Below are experts of layer 3 (counted from 0) of a mixture-of-experts language model. Rows are named router (the router's row for the expert), up (a neuron's input weights, with its number) and show model dimensions 384-447. Each number is 128 + 24 x the weight over its row's rms, rounded and kept within 0 to 255. Numbers have three digits each.
Before each expert's rows: "gets" lists some tokens that make up at least twice as much of what it gets as of all text. This comes from a sample of Wikipedia text that the model never trained on. Tokens count by the router's weight.

# expert 5
gets: ", ", "the ", "and ", ": ", "by ", "with "
router:102185100113139095090139120100088167103106148126143137116139099180141101137172086139118170170157117107115134130166139095128141107131109096162130105154074099133161155133123147087118154085125176
up0:125139095094115135107151090114151138138124137133156107069086140064102131154132085171137151139094155144117135089136129108117109100096127148093085136107116124167141100107133126121133171097072137
up1:119176164160116159164132152148143136092153143141121167082108116144147102136124107101140132128163138168129103091157108141099160106136162158111135099085087167133102096101103143130122136050072133
up2:116084149106169139152149133125075130131124114156144141161139112106109159132152116114138132088121111109116113171137129113109187134122116107109117125143118114158115141124108126144125128103200148
up3:159131163161158152138116113120118107115144119145146135119179105135132108116168126085166126088140154122099135091179158150123126104113088131108149110134059123117100135138152118118147177111133082
up4:137151120126137134148155108107144098120146115177118121137114101097136144099126110123198164121126145089146126167102127143135127105107108125147130143104125145134131133085119141136101185146178087
up5:142123091113113114118120159088106129140140158102134130117128151095124125127155105132135116117142140140080141114188127116137090147152132098156119101116129116141103146139072133103129145149109182
up6:115117154154094112137091144089105087131112132076154141164169110122090095119183163128104103126147138133144096145162131127134141121170156185131151126109119126077129182088180106152118118118097181
up7:145090146099101081136116153139138132128169081147170154164110128145147097161129115113124132138089156121157147104116143142155092143106083102128119123104152137149152150131142111153142131095113133
up8:114193159141134093114121110101115128124127075121147111113092133119125120124103109147132153107093132132127145101091118114063115126100109121126120177155134113172136148119120177120147126159139139
up9:145113130142140103099134142144137147122169123153117160125108153138097116152108138130121125105134118192127082115123137120167143157153125124141103168119106155139114159150148116146088117119140121
up10:105154122125130143108112155125129129111147183109116143178114106079148152131172153170138121183154134128077136108087123152127157117134110177132140113152107109149120156114149116140158114097138082
up11:183134135123084159096182148114123160073122133127143150162140154112106159157120182179140112146107100170147098132099142171171119109119108107106128113112130095114109152139169090102084107144123101
up12:092152094161110148104172138139125119128190134167136120113115128098163110109114114085108121119143148140139126132129135156129165140123155099110129100146118121118145126103134118124087118172097149
up13:129135092140156180137102150134142119149078148099111100138136134136116100138140108129155139123132108145117142116072150120140163078119105147164156124136143082107137127143128120153116135142155143
up14:131141093148108120123160161109138117134122152127136121118114103104111125118103135114114163145127140108155141104108124127124163163135127110102115159107117089108160113085149119112140122122142153
up15:153129109107120128098125108151079125108146085132140131104105133138140109136134118129133163136152146082134136082118103142124125144151098098100114098079140116103140165148136093093120129156122160
up16:130114079129150115139123129124074148109125148147089102131098141076169153065124177132128092172115095152131149120124122127094102096095130123125138090128171160117136133098106143119112085122097110
up17:144088089087162110143140179122127129127102104148107142138118104147108091117132074177124132105146127127130114133167092127116147140138114133176102116122133146126113127145118113125110140144135117
up18:177143144130150149086086101145104088118147153120130108134113090086132140135156133135161165151161125138173150092136080159121116101136097087099124106150147190147113110129095122124190142121169128
up19:128143131116112117111118143115124136141135125162140125108115157186119118154095101106149106119171120098115085140184130137156102116136096160114113102114115104121152131187117092130127092142146130
up20:095116142117112112116130147129181124101142103148138136129183122100135133065142147125098125134134145141094117087109089121112146111166131080137109150168140169120148160180120162105122146161091168
up21:113127098144104113115177112151177113140115102109107094123118135154118147142114153156093098106078155147113133134103089122162046106120134104146092122177095118095174151148118149149139143141087138
up22:128129154164128167136093146130168104119092120111130096163132136149120110115101089178154130115112106130146124108149140119110132144164130088103126157127086078117158099137141111144078132119126142
up23:117106100043111159114119079159106141114137137138102125142091166135120121165111171126111143153089118154115095130121150129139111146135127119138104074125120092111068127135123142089158152122139111
up24:122143105200175138155173152138145142154160119112141122125152113115061162138123127143111174173154119133123136125154127166142122130127111162112076126149125104160153114125118154131112122115127099
up25:159167151161118124137148127126144160122105137167110162101158146161081144087142142135106161118097151124183156144140125122134135128136129127109107145061116142142104129168136156126124129172114131
up26:115112136125198140123094170100150152134123150112116105128136169156149140170113109156102139121121130131101198126126166138120184094140074093114091129119123175132117133138149170134111109142147155
up27:122136127123139090133102133084138121116124120145123157105139151174106150126158099107126132157146108119206108142136149127127096145120138155119134126121136132135109140150118162112109099127154096
up28:125125100088167172105130098092081111141116129154113133141101089108099145135155147179185140088129099112124132102123110133120130129123146133090121152103109154103137107141137124143143143126106102
up29:156134133144103130108131081100122119126102129128162096155146116115132131090102107153137180139142133117122183137148148117113168145170152151087103131123124127140141137141130077105146125186148162
up30:037117125126088141126117133109128132132102169143139109122089114144153133133143103097120155133116104105115128117163182087145107169128134096161107110145110150168127150131125153113127087084088134
up31:113139115134152131121160157139122113125141122107117148165102099138166097119102162139144110092099144147140149160091112112104120111171101066145125125159072148108075150147146133133146126086131140
up32:126120102111149079128140110132144134104080132164149098125136186167097143141134115112110168074125107104145127124101152149119116175132121136168139137168050133120146075130122127143130149121160103
up33:150124107125078108103182126132133070083127169150135135117112109135124130132114131137121120146147144142149138130126096118142091109163137108157102122148076147110122127154138167141128125107145137
up34:129148081097160101118094119088100130075098152120122130170165145130114160151091087134167121109162131142147127078134163150112101155119101162164106164123141120113157130100136117116142136094135129
up35:128158105098167080116102135146106081157146121181100143137095119101090112125135099128135138118140157122110116171151097112114124176143118102116161109149117118151140105154124132125099133135159068
up36:128167076151133135135128114138117188152095111117126108152146117133106150138156110164121121131147155140119158120138148139090177117154154131091101146152125129099138101130096110168150125125137083
up37:109113144149104104096136133115120113144178110133143121128122115100139116099118139117101151157101119140101130106106100084106104118129148136108147100133107150094110193174151108124134160111097124
up38:113146121143126128179101089110136106126119087129167075088132154123110158136148137168108165112104134122109129138112141134176110137133111134133140135134112087092119100144118149141151039104116126
up39:112086131142159122127129167076123133104171123115131152137159122113139168128098076137135095120126117142143113095151132131143136097117113130107092112166163128109133156120114135122142152170142110
up40:143167103141084115098139117110132100140122135123128086111120140164138127060122153139145130106122143132163131124124085118122166122117157167133143162107090106108174125111126125117114132094122168
up41:139123126141150140168129109153115148113127129111153160117125121130124145148142162125084127090152110140130157098143131124143166155151127119148126173104131141103150171113156130137086077149181148
up42:104125168149104150154126137115163124087078098143124147137125139150150132123130171102116133096094140148094131125128166099111111160117135113135131101115136087084146140162153130097116116109097135
up43:157119151157100112128146121072134146127122117088140142129156128155155100138153140131123124115111132151115116175160132157138153101120116107077117122174110143077111103127171153148107101152127107
up44:154097155103128144123156144151141118109129089159113100101142141098168170174148162115132140143143153095091116119146156132132164086147166108140176148109125109144123116134121144098127186112130125
up45:128155164138099095174203081108102090119160092122134123135153100176142146129099107146137117090129104127117138141143115101076118137114119106169086169146145148102130133158097108144152090139136149
up46:154175151119167110156115100130170096195134125116165117094119169097146124124119140089140118126095103119137111115117096116159151070140080089108155156161130111122110117127126120122081137133096115
up47:130139112078130110135095132138081142108142127113166115151124115141102098117140121098090129146143118126111109147129157134092153081127111098124122129103096140113114143095118129150098149092161136
up48:105119136108134147128114123118151116131140135151133124162152151132167117108139165141176096137147158125133138142103092156128162114130145120134115121135114140154156151115137117088124128111134168
up49:151148136139137117160160154097099126130134112140134090128122110104120123163108145134137138119124134129154113159121108126075149132109092105127124146105151085131109117101157164107109089159160115
up50:137177135099115141135104122084099110102133131173133123117129071140116125104145107140094142080131136111100148103095167141088127151076111098096126142123099140126105163135110103119120150201121129
up51:104090125167115115136105071112162158108114165142125124117146171138155115106111078108110147150099121146140163118083135143139147146122138143090144108136146125130175109097133127108104165137112106
up52:102135107125082114095144153115129143174135109138115128129141135125116156140147111126161119150125150167147103137135125151116119106113148089106112127160111075160127148140116161117132095133158173
up53:099097107116126122100117136106114080097119106087094112172114123127154137124100108178135170122142135110164119090152109150160095095133112112121154175092117109108131115108094098068115111126113118
up54:076131163148140143129121082114103140118119133145116125120111108166136100095089128140139141149138192140156149131126108131121127121093127116134154083138128164128166148081149106090118125079099108
up55:133121137073117107115145135077157122100097125100167101171142118143148152088155165144125130100167135200132152105130072153111133152125125115134149104139103120125086166147105142115150136136141146
up56:124123158099087113128135106091121106152120085085082122152152152133131080166118154128153106071118132110111120150132069108167154154100107114103132118090130079109158129124064115128106135158145109
up57:125113108128121061137075121127066118146120136121175131082176163120086159148115128156114130118120111102124100111135117164117117102155142123110182124178147120138115093102099157111127137095141149
up58:143123125145114121096144127093162153121134134109169115108130168141111121112160115142097125135108108117104125137102125150094108118069113107104104103091143151133168137120166116136127145102149145
up59:142120138141152113136120118074151107122082116181140166128077120123118116168098128152134153142127117122126107141123162085142131091158123126083131132145109138172135140157098127101142133192157103
up60:104183127132071160097116119124148150106123131091135143139132116191079151104079132136156125124105119108137147128113145132121110154138151170150121127104093117145131159127167129103182104113131098
up61:123168170114094129135120158112132128108102135140152124098168108122126136120142135129104121101134142097136110117097113082122127146092169115141122143118130122128141082115116132099120103144116118
up62:133117159102143121146100142112119117145103130079110124128140140129067129133149117073160104119113129140118111130118131084138150142116116122104151107112105119139111135115115159150136125141140127
up63:138189148107115115112132126087151147138154129122113121134150153160190078107116090138136129156130119121103109127085128076147100125176109124116119139135107095119125165096123131178110152153123139
up64:135137126143132139112105161060120142139180124110120120128099121121145112166126171133131183144175172124139073117113107173085137128119126151117135163139114110122116113094152140106153114104138129
up65:095134119141094118090102121127117132159132130117117132117139139148169109130140109160102155168098172108090135121145132153116128106149172098148118128115091143159128088128140121144168139172128117
up66:120144124116121147133157150118106124145108103134109083127092069110083133128108112129107094127148164085136148105132143119134142143133118115091150140124094090077151145159134163122127127141118129

# expert 0
gets: "| ", " ", "0 ", "of ", "at ", "1 "
router:109095126149129126111100141150103101161103156127131108157159124153095169155152093138140127107178161119166162077096155130111079137133116139097118111141138104113084102102115118138088115141121102
up15:158098105099118134108163146140131144113133113086133132117132143137137137147167148142106123140136142138145125106112130124168058135126121123149085154155123132165111139073108106113110127191150131
up16:144159097151124089168122131113137131079135129093180181128123133121125123129143130146138115116065146117147129139119125141119113124144129134101103128105135158164137120144091187094095139115165136
up17:139118144157162104197150089115090136085106120139144145107159144146120125120188164149176124093153161139130124123110165105147156122118128174163174141120132138161124142109140181109133087120099158
up18:128083119122101139114179102165137184126122090174141173083163119120146107099120118098148072112140129168132121151172140122208124111125109137134117125100127120102106146083110119115143133140143124
up19:128147203101131158079103105129145115147088119140139133161116134086113118113144115113093133083083141110127132129096132131125150198122124132107106113145140174122133088108115150162166135131134146
up20:149075137128165140111122179084128152139125122118156109145166121149092088143104125117150132133119130151157099109128151111089135119172120134126109173118137127148126136139092115159162081132106144
up21:137126102140104119151172090138177139113095130085116150124150114152092209150195130123146135108164138124129137151131132116127102090128110113126147069118139157153152087104156138110108132097109097
up22:142118130084129115110130190081121183093104148105116124110173123092122168115147132151105143124131090165093086129091146106136115107142114139104125131189131133122102159112152188117103155099131136
up23:127109104124158164130098121127151147117124099128173101108161143164136162120143105089107121156112114114141112154130149107078150113131135110173073134132126176163141140153050104133126149184128114
up24:114102110148134160068137155136122101168152105119149119159148147129173132126160092137145139143145149167132082124110113152130154111154109120072082132132144120108093104126075147132107119144137110
up25:138087140170109090175133174147112162118163118139064116106091140112127110135090135142083131141112128138139114136058173113103091162120150093086158140096153132134146110138137176155185064158133106
up26:150112137113183166134140119132136134150144140110131139156117141105100153092114090149082138154094134101087152152112112099113089152113113117104121165139120110115111125137109110091144137135080136
up27:157114064121116118134153138127121167140107151118119127129122130133127126121156111129182141151104137138136087197107137143095159120141132152148099134117100096137151098130081118101123151106155135
up28:117119152134113109098115143165160092140203130145191151153132125173170101150155138119178134135149127134135120109115138122098101139175119193105130073118132134143119128134119113132136157106140142
up29:160107110105093116134133125126160131148142118127112106115168114109077099116106167101145136134105093121154167098137126135133101115141079134122127173140115133124174141091135146111071122108140161
up30:149169091103106096108139104159133122154118075122104128147134162155154147142154117070083121184100112119122122115137139137117123100131121145126131129119127083154140111123153152097137114134115093
up31:144076121064139095114062094131150124112093147146161107167147166146089150154172122131145138143120144138159164089129109109129128172156143083129098137138088161121085136070137148129177138122155117
up32:143141142109151117137114132140125149126135141157189119157134159161165107119129097145092144159152127106115120109125141136090171129103085160148175104124142170144116124124071177115142120124115157
up33:116136109139107129158106140084135106114128080118137125164175147130189133091119145154150141116161144126109138113136095135125100104131127144139096107149102142159113090113123123120177072099143143
up34:107116088149113083108103167133128129128157098097156091123140113092120104121137126172097085136094137112135140148117133154135103082095141174141135088125137138160094159120102111134107109098107169
up35:145102112078161145129124122143088137165124145127113135112119147138084141148107154120131141103100131087109131126088105112106100133153138119139129121117136112115133091108113150134109143155143102
up36:118125091165136097139126115104112104130150158174085161097092123116094092106134130114127135143119153135101126151096119145142145167200173112168102095114150158119139125153144103104111129099096101
up37:168125098124079099126127105128136119129103076146097106179130067101159128139173126131124121109179121137172123118140115145112124147124098112150135123113133143153154143158099119100126134111123101
up38:097094144108097127137171097109121123113136133126129177112178141137127132080123107135113119111135125141140146137126103155147122076152127143164106097132139154147127128187149088137122163129155143
up39:142136146126090146157143130091138152126122094115150100113138111126121101132138132128113150135109122150106140087145149148158086136122184144157098120118107083141155150159104098098168137098160096
up40:106152151157124140130120122109134108114155096140159115132092138090127141125106092130120113133104140135162146100122113120134119141131188085131116148107111079125164118117162131128134148111129132
up41:121090130136140121121127118122126131097109138150143113145185081170142167097121092156145105161172103121144130114147160141145112116125114150130136149152159075136157105130085117089168147121128153
up42:152101123130146176127160101148140099143151125160168148140138129129136124172137124064098112130123110125148168145163137134118141140101141162073137168096164121179107148158129101166128140105156116
up43:147142100127146174156155129134141099152098153137149142161144102086109130186155108119083122105175181109103140131138163126160094125157167124117128144152112105114131121148126131109086178127157116
up44:147108152110153130154149113113153153147093147102174126113121161170130118104143118096140130122143130118083146094126171098159113141127162132148097140100135128161113135138076155099172175134159127
up45:142067059105109136073124128194126119105125170130130132139146133121105051102107144094136088086120135095130149105143117131132158148091147131130110159106121140055108119116121105114153102153147112
up46:131099153132141147148124151108127094134106119115149129111104171160131148125136105142092144081122163129141167140132173088134109137134113163144147130140094154093113104094131134113117155101090118
up47:105144122135120195165149135133128113126166126149133118111083170122120149113158157171091102120138122124074135159110172109162143132120094116128109139113123149123112132101090154136141118122153129
up48:106135124104125083112159140147153145135173135127146139154159087119110176071106113122120121102140131116140110129107142166137112128161112083087120102161131124123100135113093148136134143145143131
up49:145132129153131109149160146097128172152120134104128105135107125141123129110089144108080134107137111105166105142146076093134145142123123112134130083136120157188177074136136141114119140108145120
up50:143125112145131142131119115165146124125121142086118117115091140135129132177158124151098160206120161162110166096175168090112147100138144126138094143111141134153156141144085118107140146120106133
up51:115147164146120106090154136110116141115136120143121129123137110122144182126189130118173126120123190074143107141130181118103105117130109135096150115106100138117112132113144163124119145139145107
up52:077123122122125145153091110126081149123104113172112151157111112152136114096094097121123107111119182166103150121135134091139132182147130099118127143136113133131083154119148107086177149112078106
up53:132122116121138155132111101105121126125148095141115143113094121093122125100150137051133114118151130123128108165106125081081105138104101104124135151116114149124137156076128108131098109154142184
up54:078086126136126131141114140150142105097144121144141119166094102135120172141130095115112124190128136137164118100148108147151133127118121111121105126145129109130129088149128086115177130083118151
up55:128142092103161141117130137141154179106114160123141110190142100119142160107148107111114105124159134155141154131120179113121119162121122166121163170108109122135106102102125164139083120164126102
up56:116122128109110154116129156132162123147152130131166146157094111120136210115151106137119143097141129160115130115112123121135096140166181155131137127115148106098168140119108171155137150144137147
up57:134139127135131100123156099127122171120117115142114108146127136092128104108149116170119131164109168116156116153123123098133133116105117158160098145110121122110187103119103120128165194134160163
up58:141091152112144130103145131081125087098092152133140152144173155122120159163128109092146106130141183110150152126103123108116098124145192106171112110120117098136094125140110124151151131144150109
up59:087105106121110128114111113146086157167137100151111107076133146103142135155093103095112128142136134128127104112108173127134138122132150169095122124166149137153148126161084151155115146151143112
up60:148101118114125142098143139140124111091117079125151114109140169158169165129111099140149147147175187181156135132124147128139119125127113084113096091142093095124067122143127092104075139103137173
up61:138133158089158143125129133109116133120119126110135154132110139125111130117156114121124151112162116198119111151155122136114152134152109171168118137106144097118078106173141134151151160132123163
up62:108135116140132146141127157090124145147100106095133136132125169123121148133135117132133139170151133124129139115130138111130162073174111138120110109095109161104137123113117138085119134178103141
up63:119140136154167185109089120146129138149095133149125086125140114153105136143125127118191120113131148124124114120146134124146125165121119138119105124140126126080141165087143138091158145123114105
up64:133112152123179118146133047096125134098129117121098129085100130111126139155113117122073158192095158140125147122142125129078153155116152147108098117152128134114134144104118107101115149122156095
up65:165117144148120135130165123168109107118117148091157113153121151136141125132131113128105135131128143119163120151155133096170138094123155101106128097109143086106145189138129131137102097147092118
up66:089131093100159130126140113135138114122150113139045116109106139129123156147098138103122117109138161136139154145084144145115120095074112109168093113120148166113153173161149135146126109104080099
up67:138151162120167116143148120072152157147131135155154137117155128108147059137137184111124127185146144143129153099105162080078160139136135075130109132142101158142190124142118070155113090117108135
up68:135140151149164102118097141073108118106149101132104131121136143173139118136159109120139148156160103121133131073126095134114089142084125145085119131096135123105159114103086104130118138139122109
up69:104151114147153091097140130161144113115128171139161147146140141098164130148146149106131143111137110129149154148118142092080157129159119099107154106088160137150160117112140138135153089105139146
up70:139150096127122143099157107159126114109109107109121107139141142104105117116116069121124104128160162124130130128098107139143193149124117099099156109139118134123150146152131187145133135145139136
up71:110125117153159150119175139100143119108138147121145115126114121110131123120125085117133157118183113087141133089169149162122112089151124112132089108175074168110115116139098103105120151090125118
up72:145171120122097127144162151069116148125090135148124081096094144099115110150119122151134125118090155121114144104163144150129142105097087116098136118150150143095113126144119138129133120173101151
up73:134104156117128132150082157143170093108084100141148128132137132124119119134156105126091120124135127124125126115118144111147125081111108128119143106122143145109191151131158130127134126114117113
up74:158128122108102070137136118124176127145148128089118136124117164125142170110142145170169154155135134171146142164134134110158154160141143112103125115142111114215085140095143122161138145117145164
up75:116110150136125141133127157144146121117102117121141142115168102054143165133116172125105094140129108135102154162098175083150105140112174126110166104175103103100111159146093119123123145159132143
up76:128092132153145117159086140101119113124163145161117141148132115140126116107140120123119120189140124137122149107133125125118115125076131134218145150151127157121153140146116157129139157093119093
up77:157163099142084100109145131124142100179099140121119112139145098120132120118122102124157146158124115097150121140120128085144148133129088093130157120130105093109129094128189110173121070102093163
up78:096152107099124107118067089157131121052132106108160119148100180139108107115151152121151141130103126150108165156117160119160132103110157175126092123131152084130124166123087116085170121115096135
up79:120116132116067151158148098155147128104154165114177097133119120102088166116115143106142146141116142146162111109133119111135144131124117102159118149133136077108099096143151131095121145105127191
up80:119103159098112113126080145161129116119072119095125128116101145141146158111085134139076094164153105138160125134133100045087130124117107123145140090134104104157123150188099145093124109128135129
up81:121118133119143109125182160090145164121159152156080095136157152089138136132110116093160097101145157133100179166107161110127099143102084080125110140138106142126137159121117153115108147155143134

# expert 3
gets: ".", "was ", "to ", "is ", "had ", "were "
router:132145102110106175073123111105148110107134150163159108117130124144109163109124091160106115117127130137125122104146154081124131126101109126084132113126165159151139147130177072104115141122157099
up15:080148132139057121137141107122090111118160141133156100111104076122144168091170164127126102121143151103116114139088167085150120131168124174129152120147144141114148121179082148146112094089099122
up16:098115156069121113145129117071095133148152145138137086125136152124151153134145128163088143141142135108120123150097103104131101130122092138140086186144129105120111150113114128076070131165191165
up17:104119083095161113125153154187151157113092105154126136151175127144144154156129146144091101107131149128050115177115157126158119134100162117112126119114131105112144126140098132127140155103154121
up18:125178122100120127127088085118139137156099143142127125106164125143155190105149106111092141115113193106146070118124164113089140115128121114132142145155104090119133131127116137139164079147141112
up19:114103088193081155118129129122134077157098151161124140121157106146105096100102141122125104124107105152123137092169143109163105147129135096133089146121162081147117086119112120135124123132130114
up20:111143167145112147090069112162088150136124120139135143130133154102162162118121131131135158119103149113104138107087121109134122147134143108151100166120150130118119103149119117137116106140109121
up21:143148108156112114151131138127145120146146149147121168140132121130125091153128124120150122106124170121109132155089099101111096131117130198142138126157150098143103120176125109125167109148133129
up22:114131183131173114116117110114169154114139112152129174101124149144142095127113105152115169122136126117126148118095125104137112183134108140120111156136128131129135097124158151138128098101147143
up23:113090136147104109154102157113125121152127108158094087124125141137114189115157091131129107134136156142118157133145100105100147159149070118102057122134130126179129108166120141114110159069116162
up24:122107157098157153106119076144108155157153165184109124130145137137162103108151154158098108214113136139108126115081112084141147122168114110116128119080123131101156129078177134135140133120144170
up25:133114125157109107102106141128136136128139134079140140138118107162087119124123097099073156176079128172078115112122132101143070083077140133155145158141127136082160183139108101126125124146136086
up26:119135173101077098109120099102127123130107136131120151128101122099069148123105085151133113154129130142117109106140157144135145144151084128121140125111111158153107174128169109116080130105096127
up27:080131134124115131155110151154141108150113091094143164150190141029101186124125113130117076155126178107142114098092146129134130125150134114097157162169115160206138148161157135113111124114145128
up28:155132108184094116127123140156121142166120128089106130124126172147092152128120122161106120103083122121161166151115136141158152137138113100147161113125137101171139132104125129129123130168122130
up29:133168137106114136108123111079091173137094084126136161096136134143102144162103133116146110121102160166161128149089139118119130115147138131113123110126137123145078119124147155124127114122118150
up30:153156129114111114114180149126157095132136091151085116131173134137133103108093140155100145140149149113139154147132142139094126111141151126113118169135137117135133098108109102105094128126153108
up31:109174151107111185121096115103134133111126093166133096125147115169113098103131114132125144128156113120127169075160101114097154103187140092134150097126151137149101163107122137136124127171140104
up32:120069147109153102118134163095148144119127129151140148148134151113129123159113103145143103103110083107116133126141108135112118132116081170149060127099099179095092119165112098133102081132140122
up33:120124159126142120127127116075120142122137108137139156146140110134115144118135125125114143159144096107095114115112139116113131132107204118141142154129115091093134139135132175141128089129141138
up34:146140110128102148119157099169183159144148138113155140144115126140109130147150120113145148137141142140146159117125157151107131173120163125141113140148160115126092117131135099143133119118120134
up35:152131114121110146118135147135162095129136154103153149105100160101109111124105122164134139101096130168146114074158118148170106155128113149137073117126130156122076103109125150099129148150127126
up36:140090087113076102137150108136132144157155164148171158162138145122143121146155122125125133135104116142134171098130146125113113116099146155111116139136144120125112093143119146108079136167088111
up37:133090128112090127151150100107112109124108133130095113126116149140133138138160143149138130142127172164090159119129123081157066132143101088126091133181142129115134153087146152171106128136157140
up38:140150116183136089120120109132170128108152135102116089114156104145113133106138116146156111110156122083134155099125169107107110139141163146125144137101108146129124103153063125111111151098122122
up39:120153124119153118128100124123120118080123138121129155148157116145161121134162143123133151180135133135124101114115137110095145148116105074112160117164161130125145107163120108138097185169153122
up40:153119127118098134131097127138118133128151185149159103161112152144111103109155110138130089086102117107126176165121112110180124081132173109115181122129114157137091138162156091171140110098110138
up41:170126100116135167093135137155144106093079151105105164089104138162117144100127157128103073134109098148128135103135145122146123109116144103154085143176172135102089114134166176114090128109112141
up42:144147120095143103139123122176197136111131101100087108151144129112149145118105140162124138121078126153134115131085135118120143123190122134136121111117112117181113147133146103128155057158100160
up43:105157132186091124110098097101139134120162136111195145110101142120100105154149173127151171088131118154105125128120110146144159150105125138126168103102148089116122120133133112093168153119133126
up44:152199141132107109146128141133138117151142151140055143146130138148167152119131045136149108096115126102163118134107133144108104134127124145152171093119139094132132146148100136167098134142113131
up45:128078159169159148141115173115129126147109140138126147129132130104120126121126106146097164142126108139134126097143080094094164121145158189124119146136117094106126106114105103186134085092127111
up46:124141123109072130155136149142164154103140148129119136124122140141117129127074101114146125164154127105148135159121193095130161118127086197114117118118098105125085125164129130128115115109099093
up47:095114114127095120126136135102109140117120142123105074115126126096170081194126181135109103102157112124093155133160139146151136107116144161117127102142149215103118115165107109139150136140124116
up48:106118156155110155096164136137123084128105125165111127133135130128131134134119131159163152101126172125115116138115124137141167122149165153095106099149125135121096160066108106121103143162140063
up49:131116122119110109094094142106163074132114104113135120107135154151141117133093140131131126144130126183152145145085151096169081163097131157112140108074092119140138107119165154128169126121105135
up50:114143100171155099085132136146139154082162132096117124119132121137147119088091122094145131139126128134129183138115150073110144142134124123115188166143146145109110102118142113133110134119134128
up51:118127160115142160106114111128108120140108147135118128142136108123171160137135153153109153108109174138096136153150110147143104163114175096132122126082131111102105174170133090162154095142149089
up52:143091139095157117167141135092094135102146129150126129107201129104137117081140122091098138131167141097118153169135165085109105175135146095134137089135110112093108066119104112126136114127155165
up53:163112110123125167118080076089115091137087122134087131156105132126173150103131115120155103113118104150093112111114101136122176092096116146113140113096155135126113117123065087171174079117145122
up54:111128083124096133124109121115138138113072125106138156085128112094084187133166066165137129154140087126156154145094188154105134123144172136147135108100133102150125118122080127146082129165144134
up55:141134083091098131099124116181137121128144141123139148124142174164152113101141136121142137140124156090092081120183167112168129134154094118145118092086107176171133133146162149076147115112111126
up56:147104155154128133136145115107139102112141175153139131069151144098102097150103151085153102063167118123147164138129143146141127112136153165137100115106097115136154146135103136118158155158123123
up57:146113139160123148111145070121109162100162145134136148137160130144117145128122122165158107160127096129123163155152136139130105167109140120111128119113106098111154158140088117159141105108149159
up58:159094142106144097144136150100129136132105164152145132143151126126158117124103136137114135093114163090126152134123130120141121125060111159137114155144095111149105141137162118111166134107134075
up59:115115126116123102151160166095106139190102154122103115141068121146095139083158126103110066084123146107125091104122147132110150157098128134135156133093110136166119083136118143140135134152133106
up60:137129126126141106142104140175136150081091114152122139116133173167067103113170164097118138126151128155128117154085118113126135094126126173098107117093106141120116163162133119142102133092115151
up61:143163162150149128092143158104145087135149102140120110153139113088151100103111145167128153098161127106125151116149177095119115086115156163180112159143124115098140102179104091126116128130135151
up62:151159119152099134150120151081132133128173087146129150176130147059113109127150108128122107111123136130134115097110107155126133130113126138106083088131116127114090151099076172141129112099128135
up63:098118155093154129150156082133126118111134127102127138133102141138149121126150169143129104150103141152089104138151177145137089130116142146096116130121121145132133089152135153147110156111153146
up64:115122107130157117102117147093106098126139146141135140139142156137123122127113121137108083092136176145077130116134151152075115063115098116122107143114128142095099157096124094064108149113135122
up65:118157125162123126144161160187137110132157106094125072136151157139086114134134132125169102113115159144110125143113083119165129129109140120128167131131110152136134086112150135105114115111168155
up66:123145136120125120109123137102161131128130105136090119138111138183130124149134143111137133169134153112059066128112141142138090116101151166132098140116174133137088081139137133138072142132117080
up67:113145097165153121137091135100101148110164153095133125116163126118132128135126116111125132107117161191150124083151135088097178098125147150121109144142120079122151119146103145117171115091100123
up68:133109196102100091100118136121142103143110144116140143083136090114131098149172153149115137112107143103129129138079182140178103135119116122131139151133117132105144103122170132131110114132111106
up69:110111177123162168147159126150155181129106135161149110171108175110112102162089165110120153119148112128090127117090161119153106136133156119130118133168118124117169135184107122135116169082090150
up70:117153138144152138105136099133140139127098144130102109146131087131141170142107101135119125095121150108130113133140149134167101154139099119112114114108118134109160158131159153129114138150159113
up71:103071164156130106100181141185153129140128146132103163132143152144123095108145157118160136103115136121115092136097148120095139098144129128157106078096151125093139128107122106173149138127137147
up72:139136105155124139158159103138152153137121115136122106136122115127149126169127125097115121095105107114125137177107090127174132151107148090124130109199152120111145148102152098138133173151113133
up73:126111130188159096134122125093121100166125129133103149117120154104109137108146115117141077168160131160100146161141136097125113114149138135136174174180143102161188111103147140156164169130127101
up74:153140109143148185110139129130128121097131144155190137113146139102149115114133152102108155132134127089137098116138135125133110149166148137108116120124159111169143114138116129107130157158099139
up75:150146133134164148131147170129106112140094103093118118121081136117103118154096150147138120122101166166124101133142133137096154112134102155106113132125123142167145120134114152132063122136161146
up76:153132144124141112124126076100182079074129164118158117118110154124091175153140109154119075108125126166128168140104172106109147085148126069114159108093152117191102123129112121141122158123111123
up77:111130133119140105128131128135135078111112142125110162096109170118152116112160152144144135117119106108113131094123159123098153118132124124160109122124145123116151125131132108092112137132052158
up78:158140123125119131136158139111123164188157114096146122144125108089161083096095109170138135108131139092118118150151141131063158099108155152123108085101119137157093100160163092135135138105079105
up79:149156076117138073102164115103137093120116132142098109093119141082099185128142153130158126159124124088124026119154151100142117140109116106130113111124129100137161142130138158117149121122130117
up80:115144116140133151085115144105145150165132107136166148140117131107115110150170166152097093138098143117153132107098128156074104114106089110153170177110156176107083117114092140144134117147129116
up81:128105148107159135123138124108122103181134084157144100122126162113152172113153105118062108078106126113088115101121129108128136109100131121096113165105130127116142090135159128104122083102134126